From a checkpoint of a small mixture-of-experts model trained on Wikipedia.
Experts: 64 bilinear neurons an expert, a softmax router.
Training: 293M tokens, 8936 steps.
Below are experts of layer 2 (counted from 0) of a mixture-of-experts language model. Rows are named router (the router's row for the expert), gate (a neuron's input weights, with its number), up (a neuron's input weights, with its number) and show model dimensions 336-447. Each number is 128 + 32 x the weight over its row's rms, rounded and kept within 0 to 255. Numbers have three digits each.
Before each expert's rows: "gets" lists some tokens that make up at least twice as much of what it gets as of all text; "comes after" lists some tokens at least twice as common just before its tokens as in all text. This comes from a sample of Wikipedia text that the model never trained on. Tokens count by the router's weight.

# expert 2
gets: "\n", " the", " he", "'s", " He", " it"
comes after: " the", "\n", ".", " The", "The", "s."
router:066099174111107155096127152128131110137130114125135140181132206040129106114107083115118113080128181171111150110159108128109098168166154117141184163127142174118171149121118124124112129146082164142101097168105120116128110115123106102157132093127139148094134145120094138158144143099100086132125120149140155159140135163114130093146180150071
gate0:133089117148132213120097106060068099122203100160149133098189180183072109089143113173129096141159113150139114188159165166131123129134144144162102133107168162183145094193142118158114159085088140150139092176118117125149056156135103122114177080145101139094161154125120127129139149121099109161128073130094109119124071131181143163102098168102
up0:125151116135109074096155126122082135140117135063127106123098116147130119188111181133083096069100135110107115181170077083205111117121099106139151151133157126161114110132120159198134146161220172143115139180118121033161134117125113164122144107111140106095117147185196181093160144140089119116137068135114136106118164152116119174115095130152
gate1:111095112117115111133136161103115156153195182096171143093150103136127038155174139172047119079106124130117111171134102122144142144085111152133128124120139165180133131071102152156124157147147137170109131167092154115180094193144116148108061149159117177118098195186142138109133129183154162138130122057091107078119093177164164145139093092142
up1:118183172145131118111159130126149151148120143074145070197190116141122122135150144200160145153119093132107148121135121173070055154137138101107121126130123141098107076174130109081096101125135153083045110156141101064107132152124142118101193111137116120127114131073128116161100129099141109133138146122094147105120168116111097123148141145138
gate2:094153112155151081129121130110143167124136106104098148108103136095119147093135111159088115106144147184080119107172118127127115125085119099113192173129134146071141142153079128124152106124084159099183172152084121121141139082159160096137161098074097159094117091120159147158077113093131061139128139141152180115124144212084149132134135195147
up2:153122141159122108094076119116115142153102130131108147129099197146126137146139093125161133075167134171120099102146113116128095147134120105088199116194173098117130145185101092100083118139105164131165140077096179165122143092098147102098108118089088127125119091182186076128086091107154116090136157204168139166088124158135106087140161204128
gate3:102123086144186131101077079131093164138109117151124104110210132119179088107151117128068126148119121079094150087143129116102131171133132158155159110104107180116136169111131118111116093202163127193133128160133124139141136167102140129166155111120098139095122100092085133112081099148209139181103115126118115104155123093144154145167064100159
up3:152111165137148122147180162142134170158072115139152116108131140129138158071161191083116172106168145119180120143157140122082176154131055123144143120117135063144107207112167102126143118129080108193121099110145150189132073111073167064137149120137094088172104135143137115134100095121099168093141116152137174122099149182134154117162148139120
gate4:113123197185165151097119126152152156134133097102164156134082098108063136136152199119147127166136102136133096112107117139139143188137156060102137151127131160146115165141122138135125094158157174128182184134180067121135130129126152144138089106099110173102174141157112117156111129123108113190152151060150140102145117085108138154109071130106
up4:156198088147067101125159171093085128148124133183140158105139061108124134121114122105101119139071101124141123135074211130135167075099106101102144110101170114105117138103163118148163133141133158179096159120187124065129104105155119141141150111094154105119070148112121093128129074117103138114116113111158167075100162176170154086098104150142
gate5:114108144153145156103110111163089078095163128058113206116121089151140143107160174117068080152108147164131138104122066151139142117098142114157163135134130102144109112077060095130104124151142186147137112126121135063122088052148091175141104132118144144135090126109189182082152128141093130158150118079165092102153131138089147135137171137130
up5:114152124183164129165127108150130117167122090146117144132178126096144069122157157133161148124125127096129127173121116158162109112127090049121103130115064171180169120191117098119125159107155149103132084136122088096101105171117131102140101091105085129104119179124070077143098142085146098133101128091170173080172108136101188179117090172146
gate6:146178121161087183181125099090095113133139060133090117082116128147101126128110148106085144125098119091134155145146101122099161108067079180099088107059167168083133129157117125160152172148126116167140145149101048159129084144170120154130124118117159099079110130084146186106123124116137071117109115143092125092123141153141145108100044110107
up6:119132137134151145119086132186091096101112157117176098129187126143198184093147134207194164193153101170099169079053193106113132144117137082154130162150127116120136117176157130109110124167122128114156149144053113158138134137210132141106171110116149139168091075151056125120093146099077096170071135147149117118179171124126086126123177104113
gate7:126167108175202106136127119142094139107153158153079095167156117156148071097173141157132112148123093091116173161132174114120089145147197137117143149136129191113099090149106165139080089137170144107127153136040113126157118122142086147126125107099103145098074059146139176099088105111121167188114153142070129122146146123115127178146077164137
up7:063104104198164130114071126171129068157162090169156124145159125157082171116107118106180158162102087120042121096081126091102159128123174166111117088085129147104165105173125131093130170215182118131136123095116122126127169156182069130139128157184124153134058164074105104121147108158169075165139162105118187106156100146135094193143079169144
gate8:159138098059112113054129123101199213106092137129189153096092114110132160108156220136122116216132096118121088110124097125108170083143168162153150146113120180117146142085084068087147121124112122095102144137122111132137209119122133113099084176125064172074101131177138146146119195094141150103142126087177163129174183171144101103100098171108
up8:130162152101084117111144170105068106197149143134081105129129074105100119154154152127146103173186129130139151133143144115174154125160090169163092153170097179129171130151152089091097186119141143128112148143082129133170162138110143111158155188103109050087151142169126183132175143123132128173161148115147103106136163080120121107090172131160

# expert 12
gets: "-", " in", ",", " In", " and", " A"
comes after: "\n", ".", "s.", "|", " \"", "=="
router:181139140140178126097124149060147089128092160166124164167143153118112156117077090133068141088112147181126131098120150130127047128141132116154091113138109141118125116083106089139108110088152117145073099146181148144123092115113133116106138073119156154136113156123084102168203091092116182141158092178077194164038107184114196095113146145145
gate0:153120130102126143131094132140118180142165109086120138130205227142071158103156159145105122156156122131126143152146197093114099137143147151169093111082097171168135112195140103142082157024103147102115088163139064119111110175110104064134174108109083164092079123160119115119145136050116112112153129145141112140130078174166230109125132209104
up0:064073115132152119130138130130120083122161169073128098138132168124090125143164124124106097090103127080102081172155067071165155148097095115135108141134168140120133062101089126145103163149138128122121148170116094080149154094088111137091123096117174114121107130200148127095139141098123172168143119158123105109119151094122139190086116119092
gate1:084170134118114113103092159116135163095134196098151131099115171144101061128167122133071124137122097128122115138142119141136105135093120125147157139155104179166099129080131172117129140115142143150116134091114109162186064139134149161111063140159116171190095103135165165064170109148130115140126110059157106113120109175152131189096148107113
up1:131109175168156125183155150149102134146156138106122126155159097164120161161137153176144124135115136106089160093140073138115065123089127077116158110064103145121123093123085103100138124118143143076098104171138084086075146152097107080084161087128101126148109164070156078160103154123159136097126161111139120128116175093149136135101107151135
gate2:067141127116125115115150138161153107180165131113082099131132115091146162116152098167130187090134142178065156113157062121076099133133134130161189166143113177116107120149118154152141099132083114130176136129141162152079114108186144091182120135118156124132127113083163141154060119070113112113114150125144159110159105170073171126074166210163
up2:131104105102149134108102115167167159153141109100115155124091150122164126167154047134167152088157144149150095095137099140134125154135142150111203161183116126168126124132100164089113110149127143187161092101166191143114121129155155123161099139162115126124180113173198072108104094087160116067076106175168137169154132150099135161144195183095
gate3:137114128136164153126114109162099138165115135145156066100173085099137125099134140166077124156076090110083186120114091105051173169096149138150128112043123185078109134119185113120103082178127084181094130113135116147112131140098093126125169105081143106124118134174130182117110140089102148104130117102116105041144104071151120176187103103111
up3:206122091140122145098133025151177152153053102119107159087153183124142177098149156108104090126088178150149137181089078122097205130112104143149146152133174057121107147091079101123126150154078059153090076093193103137220130078093155084071169115149128107127162147145157139150115111152119132131146118107133143129118120160141048126148162125080
gate4:155156223153177134117183132189163152178169123136098148159099135111112160132171235128134141196129106131148091125104141072149146149173128043097147149055148155127137197093137137112112149141120178108141139164114087095121128165119100157147087127139183101080121130159142118201119134129140131161073080072159087130153147072132183128131095107096
up4:104163101137128098046125101099101159127104126132147130103114089159100174136124107166101079117126085134141140127136169110124202053163125132056131114073147154139089153116140094125135152133136082193079165143132140148156133086114144141158212172152132143136112098103105083122102029168188104152116159129145161144092095104098131111129111154115
gate5:107146101151170138128145150190106067113134173109074144108079044103161138104147159124102126186088166150126136110108068117099100160073156146142139153125074108092135169128141136116143120131121125158137123057130127110122101066225093122185112118182192122143100109107147206114122101091142152195086147062148115105127133142116137187100183103114
up5:129135102096123147119178116160129082153209127126162101191175084044106139132138174125137144119148138144142122157120172143131098064160093087118092119103173127130152098128127166141135117131138135121134127118138140128115113144123167084104154042129065166134066165126086114145123134126107137129138134144100135066076156168108146100082115161134
gate6:147218079152142166141108183124057124130152116128170103089116165158100133154141163077066173139106074095148125141114160082085140133052120101120144127113122132087100100115113110127137135138126104127171122181067071188134109167182095063086113119120086105112139162139134154098117088086129121118114146098119177111112180098180141168068091152091
up6:099131116134132110133081125136162138103106111104137108131177162128194143093173122175196125160115159131110163115112144176123118116185085164161109148123145112121136093171116096137118129170102126103119180154074121101135090150193117193100188083114130099127097103131129120157146182111152076142070077177140073080151181125128096090187156111133
gate7:125137158151160082162124095088091152084225170115149146168184126133131124143139128148146104120163111099116161114159139129074164140150187132105179104147054140197118073182093141097078105157191150096088098130089102152126129066132089143101135135067081113139052147165147121102110111099104116172180124165173153054189134144121169138134088154116
up7:049149127161173133123096118156189078147160115115151122187182106120091125131138083133115125136121096155084146150121099109135146092108138201136102145099115178144121083150125144104126165161145117128118127106113181094148141107146124129072144078186124152123067147126124135137129112127156119173155189101108173072185118130133110148121109136113
gate8:107151105120116126113129119138158151107121120059148087127126161122133097083175168143133123186106102128094118113139102066085163152118179176152172110099104172119162176115065104090111153142133175089170095144175132097132151165117104157141093191122113211135102060084125099092089204154148140111111088090136176175147130150125088128130140213151
up8:132171147153154136096112057086108121144152090101095139195130071117122151137136156132169124188177123074123160122156134107192141082152127135164105166146132186171110143135111120129094177122162110144138164172132136100118136102093106147161102135102114119108132102121142134118152136142163086182140187152130139142191112071152155142144144077159

# expert 14
gets: "\n", " The", " He", "The", " In", " he"
comes after: ".", "\n", "==", "s.", "-", "==="
router:148094124107134093094179129096183138174081168142135131138137149096142134104106125089116143063107104188123106135125166126103130178149123116182080072158108139158093105092149158116104117162098056118110117147156138127097060108095178118125130099092112119138123112122128094147131153120135143090134104217117192161064083141110180096171150145154
gate0:170130121093083134111121126113118179113138097107144112135185224200137124099152129188104099119179059112124126167167160114143141177170120150152060163062119178191167138135175140136130158035089134109175100148083126149170088149127135112060219117116076186107094133181117098123087157138149142160167125151149115091073076151095188112146110205145
up0:108070088137114088102143107149084168127112134068141075149128190148119131170193155113040134104085100111135117140154112081151133118126120131196100134143166144141139071110117175139158171151162165093130137191086151084155136143169101133110155135089140136057139169161194146090108132146153109187096117107097179114081165122129139187066113107172
gate1:165170124121114155147112118129079138099201168108155156139137123152149059198125129135081125104093117136129152129155133142116140077125120124172158100157081194159106185109102184120155145144187133141140125087100130124206111164218150133165071104124139188149088159143142150059182102170165122127114109095158119046159120152142121133125114081124
up1:061143143113130155148146122155152168154092116083133104183139088189089170116138078157133146125181084155074157108148120135061053140154132119103138160092124151113119045092117092137120128094160128137096101120118112088087141187068101114082175151156111174145149104114109095187072179171143079086151180130177147114088169087173135116115104158149
gate2:108122150134109106122144156118131122131173120131090103101156103121098170120152130172139100089147127135084128132152053118140144170119137159201170193139161167084073083095105096092152098127087108152146203109068137170068106094200155083145154142112125120099098149142175136194122082048181060149099147136107197125131084167045152125079179141161
up2:204117183110112128114103108160129169111141120126142139102135174137169133193148098135142117120127169116113124104127106119121123135134114161159210129207145091129110114119139114082122111116135151149151082149117179144076126072129200098131109123155170133076142121168202121165120111093174120108094147201170152185141112136119100074120215153114
gate3:101066123166191156110096104123103161160067122127165097106179146098159119142147090106044134139123095117098163119125118118054137149132153140151103129067063185115125130128157130117127091183119104167096066130101124139156111140131105149133122095089170074166069120150107191104087091123166123105154077128127106065132124059128168169159070180138
up3:149136125122113130126094140152179102143038142117112136094126133184141167121116142025106173136154134085193107131110087146121145120085076157126132151067155076145119146074080119094101196120142127125138082107146172144188124087111163115092152100167127117164160157144111121102115087137123167101149053082167120126136145136153093145139148180110
gate4:132210197192184142107145151189148172190112078106186161209115113108147146160148208094128125207137117142141067108084125090157152118156133041120105135099114133116093148091168153107065110174141138129142142140131047107076138079157123137163132121165179151092132116110170117212073097175125090161083087037139100111111175063094129073143095112122
up4:106178072119121077125134068111078182148165146130168131089107112181128122139109118136106090130115122126133154181128156139107170109144127126118160100147172103111100117151113103160150118089101168147112147096196122136071127089095088114065210138165124159140079154110102140148134046122187150080097152089089167118148169129147157098166075110133
gate5:117116124165145122126117139208122084108134131112065200154137099099128117082170156120143155174091133123141133078157081150110109142106164186171101134145061139117174137132107140108108111146126154151084116095106126126135084063179105152178132095113189101175083097097138172117148117111137130176150111098171131084137084098114134207127159112098
up5:092125125153154139133150104095133149138200108148195110091195120069154075124103174123198136052134113141135134152122089154110096104157088114163102128127135134178171100202152114125115166128190116113149143125117124133125097138123139116098064069168134121124075118151156084142117173133154133094078137145104182108136091117121159186103093153109
gate6:132179129158106181187108129113113103117148051109055127086134142147136153148114081114119113109110088124143165126090139099090141138028117139113140176095103114069135151137161095119148176088128142189152152167084105153103075145155150116082136133157110123148135142111132159119141061109175124103154099125120108134200151093182130091097065167140
up6:103121195124161174105085106132173108084128168110180124173171126119112151078171121175167164156114142157115124171119169097148134165128149099150147177131149164096141091163114109170097138169068157135143092117083108136127135148156055139135154140098104124131141131154113141114163139072170118197049149126128136128147180049133132143179167112073
gate7:108102137113198134167140117154099125109186128127117124159179160121090100124137135138114145110163096137138184175120163147082137224128143119109118169097151188152089038170088160118133105141111168147145132150101069111179103133088129096127090102076047136157098107094150150117086105089118134145094125194159123120154094120097180153189111164128
up7:117132100181156138112131136116197076131173123117089069126164111113125179130150086141149140104114113164053094173136121133157160110170141201109069110096080158154137126129172117083086147158108078130123129118150142115159114104191139173133125106146120182041062145120112162147140160102199087159115170113067188080176090135124167135110111179102
gate8:117064114103156101120118175163116151140108133078143089125090151113151136129182164170176130190071139139121046144068126129115177175115121120151126118073146151087161123143063078076117103164091137138129103139168118085142121128082127130129041148092062168110142098151082112155103163088128157106134041057134154141155141118126067123160077154123
up8:119147139118122126122139158112133148141120110104050173134139060123122117130110141175135140166205105097147111114119095143181142104147085188139101129144145198099131140126133079104106211137181125154164143197136163111200133165044090159173080143126076129050169122152163139111139124128083154126096166162149073142164167135159185146134102079145